config.toml
num_hidden_layers = 10
hidden_size = 512
router_score = "sigmoid"
normalize_top_k = true
routed_scale = 1.41
balance_bias = true
lr_router = 0.00117
tie_word_embeddings = false
learning_rate = 0.00118
beta1 = 0.9
max_steps = 3873
Below are experts of layer 3 (counted from 0) of a mixture-of-experts language model. Rows are named gate (a neuron's input weights, with its number), up (a neuron's input weights, with its number) and show model dimensions 0-255. Each number is 200 + 20 x the weight over its row's rms, rounded and kept within 0 to 999.
Before each expert's rows: a language model's description of what the expert responds to. This comes from a sample of Wikipedia text that the model never trained on.

# expert 5
Description: Month names, word fragments
gate0,190,202,237,156,215,187,205,209,218,202,185,207,194,191,223,189,208,186,224,218,159,188,199,200,226,164,205,163,184,175,234,154,178,232,185,220,245,180,203,162,183,213,186,205,187,192,211,236,200,187,213,165,189,203,186,193,215,202,220,221,194,212,200,212,167,180,209,189,214,187,201,150,201,203,184,209,224,167,178,224,202,214,191,162,189,176,198,200,174,242,202,180,233,232,194,196,199,178,167,217,197,191,188,192,201,191,213,219,217,197,175,224,214,213,164,198,191,229,199,235,210,202,221,223,206,210,214,201,244,208,180,228,239,192,213,176,220,201,188,168,193,213,237,208,184,169,206,208,201,171,198,235,182,228,192,230,220,208,190,208,200,168,172,192,215,227,191,181,220,188,223,205,216,217,179,232,207,180,226,206,196,216,212,162,224,202,223,180,207,204,211,241,230,198,201,252,196,188,206,231,251,183,174,194,219,197,179,264,235,182,201,202,164,222,246,223,218,230,201,205,217,176,175,176,226,175,219,205,181,218,187,216,198,165,174,198,180,215,202,206,182,209,154,238,223,195,187,183,195,188,171,190,219,208,226,181
up0,174,226,224,161,262,207,225,228,171,191,199,194,235,160,198,202,209,231,199,191,223,226,185,215,231,198,234,182,155,203,212,210,195,222,211,223,227,237,203,213,212,184,162,217,214,173,210,171,180,213,250,218,213,189,201,189,252,195,212,226,213,196,197,166,201,204,233,202,195,199,209,205,173,213,189,192,177,163,194,203,233,217,189,210,213,219,198,229,176,232,211,177,204,224,193,228,214,200,217,199,165,226,222,193,184,255,216,184,193,236,192,225,193,195,197,236,224,227,228,200,235,230,221,241,235,198,179,206,224,154,199,186,195,165,205,222,207,196,208,242,191,208,217,194,237,207,199,222,204,214,220,219,197,218,167,208,215,210,201,205,207,240,193,210,197,207,188,185,234,220,199,216,186,218,186,182,219,170,197,224,226,185,205,193,214,203,191,228,210,209,186,214,212,216,197,235,181,224,186,183,209,184,193,169,214,233,217,192,191,185,188,166,184,221,211,170,222,200,212,187,191,166,190,218,194,203,194,242,222,212,207,207,197,204,215,195,202,233,205,205,209,179,218,187,188,197,213,190,199,208,225,174,215,220,161,214

# expert 8
Description: Lowercase word starts
gate4,215,175,202,212,218,177,205,184,230,224,232,209,210,179,217,189,190,196,197,214,181,212,202,202,202,220,226,228,190,210,168,174,171,217,224,217,209,210,244,207,183,222,220,198,182,204,188,202,191,189,189,207,186,230,212,198,182,184,200,195,210,231,184,198,154,208,201,187,188,181,224,174,193,196,183,201,162,189,208,224,170,256,208,179,202,209,217,207,223,198,204,201,204,187,180,207,219,195,229,212,164,187,206,169,207,172,169,214,189,210,185,193,178,179,201,217,224,211,177,205,231,211,207,204,189,192,202,243,219,206,181,203,181,182,186,218,207,209,190,165,207,199,185,213,178,191,227,161,205,184,181,203,225,216,174,212,174,210,214,195,205,213,220,234,180,220,164,252,216,210,221,203,191,200,201,211,204,201,217,233,212,180,202,198,173,211,215,225,234,216,218,222,197,200,208,183,200,201,227,160,187,200,226,194,193,183,201,192,199,201,203,199,189,226,212,202,197,194,201,227,219,203,177,237,209,197,164,195,168,208,153,205,231,231,238,192,229,219,206,217,214,250,196,198,167,199,181,218,167,186,190,222,217,197,184,223
up4,235,206,201,217,208,185,203,205,190,212,208,186,155,188,212,191,217,219,176,220,214,209,190,165,183,215,201,165,170,172,194,228,205,189,191,171,166,190,242,205,231,217,211,218,211,224,190,214,234,185,219,210,161,250,188,233,211,211,197,181,194,206,183,223,207,184,201,193,191,219,210,183,178,239,193,188,194,162,232,204,172,192,168,218,213,173,217,222,206,203,210,206,236,186,180,213,202,178,196,201,219,221,218,178,211,198,174,218,215,185,176,226,198,171,152,207,181,202,173,185,192,190,217,183,199,210,215,214,151,220,224,184,197,205,196,192,209,196,172,186,177,194,193,241,228,216,185,193,240,185,146,201,226,197,223,171,236,230,210,193,216,173,151,226,217,192,197,175,233,193,152,246,199,192,189,189,209,207,231,200,179,191,214,178,218,173,195,187,188,159,182,183,202,189,209,169,203,191,194,222,192,200,234,183,186,160,201,182,204,163,205,187,203,219,200,191,192,190,196,181,171,193,192,193,215,196,219,169,181,195,200,199,206,216,214,177,214,239,193,166,217,208,228,196,190,194,189,185,214,186,181,186,176,211,190,192

# expert 0
Description: Personal name starts
gate4,205,184,243,208,213,205,172,211,193,173,166,184,206,224,224,201,246,234,243,192,214,210,210,179,196,168,213,224,179,208,201,200,185,207,219,194,211,189,191,202,188,205,228,225,191,209,176,217,179,224,194,193,195,179,188,199,219,186,181,225,229,185,219,183,194,209,215,174,196,218,241,178,182,213,186,200,198,175,199,190,174,181,210,212,215,199,199,224,237,216,184,205,192,222,182,192,214,208,244,157,204,219,197,189,176,185,212,219,191,186,223,207,209,194,182,196,212,181,229,208,206,193,212,222,183,201,208,181,191,207,184,179,206,202,191,201,180,157,160,232,214,222,202,185,199,208,191,220,183,179,193,221,205,157,234,209,225,182,201,184,193,194,205,235,186,220,201,157,210,173,227,226,178,200,263,213,183,200,273,184,222,191,227,203,196,197,178,191,225,192,211,203,177,208,170,175,198,202,185,180,231,208,223,160,216,208,201,209,220,179,182,227,198,186,173,220,196,203,203,182,215,218,220,201,195,218,233,181,206,191,214,177,201,216,210,168,217,216,198,188,194,222,176,234,181,194,204,202,219,181,199,196,219,189,180,150
up4,208,197,214,194,174,180,209,202,174,219,217,218,238,136,191,215,185,206,186,196,205,195,222,206,181,204,205,190,197,208,225,197,200,181,195,244,224,203,222,208,228,230,209,213,183,217,188,217,176,179,228,217,169,205,184,210,226,184,151,205,177,178,204,191,228,194,213,204,198,185,206,207,219,217,184,207,225,171,181,230,180,197,178,202,181,178,212,225,201,204,188,174,200,185,176,192,226,185,185,245,163,195,193,247,186,203,198,209,188,206,168,189,170,244,210,244,168,178,179,207,192,172,220,177,210,169,180,185,234,224,222,162,170,202,182,206,236,197,187,194,200,202,227,207,207,161,196,160,204,206,203,205,212,218,198,206,190,235,230,208,175,173,202,188,172,235,219,223,156,205,240,209,173,214,212,192,211,189,203,200,236,219,174,188,162,196,230,214,193,162,228,224,186,191,190,193,166,230,183,209,177,177,198,232,171,188,210,201,164,190,176,173,190,201,178,208,220,182,205,206,212,211,193,171,165,179,192,194,184,204,199,170,193,224,194,202,202,192,232,212,216,201,203,170,198,233,201,212,202,230,190,231,229,197,186,204

# expert 10
Description: Line breaks and copulas
gate0,198,197,242,194,211,167,190,209,172,218,183,241,200,225,199,244,203,201,168,189,235,184,190,237,197,224,206,154,220,177,199,201,156,209,186,194,188,197,223,166,184,204,204,227,177,194,222,193,225,224,192,179,193,196,186,196,185,209,172,214,227,188,190,201,199,213,182,232,164,186,217,222,200,207,190,200,211,201,201,188,204,186,197,203,242,212,250,211,194,195,175,183,231,182,201,222,160,213,182,188,195,178,223,181,215,223,192,227,181,192,210,190,215,210,210,224,224,217,205,216,202,174,204,238,205,166,224,163,204,180,191,192,228,193,185,178,191,223,170,155,239,205,231,195,185,181,191,195,189,206,212,187,163,242,193,200,187,204,208,199,228,201,212,201,205,219,164,178,216,219,206,190,188,185,176,212,166,205,214,151,189,205,177,171,182,168,193,167,204,218,225,169,224,215,200,207,183,216,201,188,200,176,183,208,193,179,202,212,174,191,243,203,228,210,179,198,189,242,222,176,217,200,209,195,199,217,215,226,173,207,178,197,223,205,172,176,202,215,256,182,172,186,225,213,211,188,210,199,170,211,187,211,196,216,209,201
up0,177,227,177,198,233,207,181,161,210,194,214,217,163,229,211,250,194,204,215,192,207,210,189,172,193,199,199,208,197,209,222,198,198,178,192,164,203,189,212,210,211,179,190,195,196,222,200,212,217,182,198,203,196,170,217,197,206,173,205,194,217,187,190,188,200,176,214,221,211,225,200,208,199,206,212,183,213,221,199,202,200,194,171,195,171,177,204,161,195,174,213,207,219,220,215,218,224,214,198,175,206,189,209,240,200,224,204,220,226,235,235,237,218,225,208,192,231,223,189,195,210,190,181,231,189,248,183,198,213,201,228,231,192,214,221,189,184,195,190,200,190,219,203,190,212,193,235,186,219,203,168,215,207,194,201,198,198,208,205,235,213,231,243,176,197,190,206,192,179,206,175,181,201,177,165,169,202,177,180,191,238,220,213,237,174,210,189,193,195,212,247,216,213,203,180,223,164,217,214,218,212,190,172,242,196,195,234,213,221,226,184,216,186,169,208,205,178,180,186,190,194,195,207,212,205,201,208,190,201,201,194,232,236,220,172,179,200,199,204,237,223,193,200,171,206,191,195,206,164,200,172,211,246,148,157,218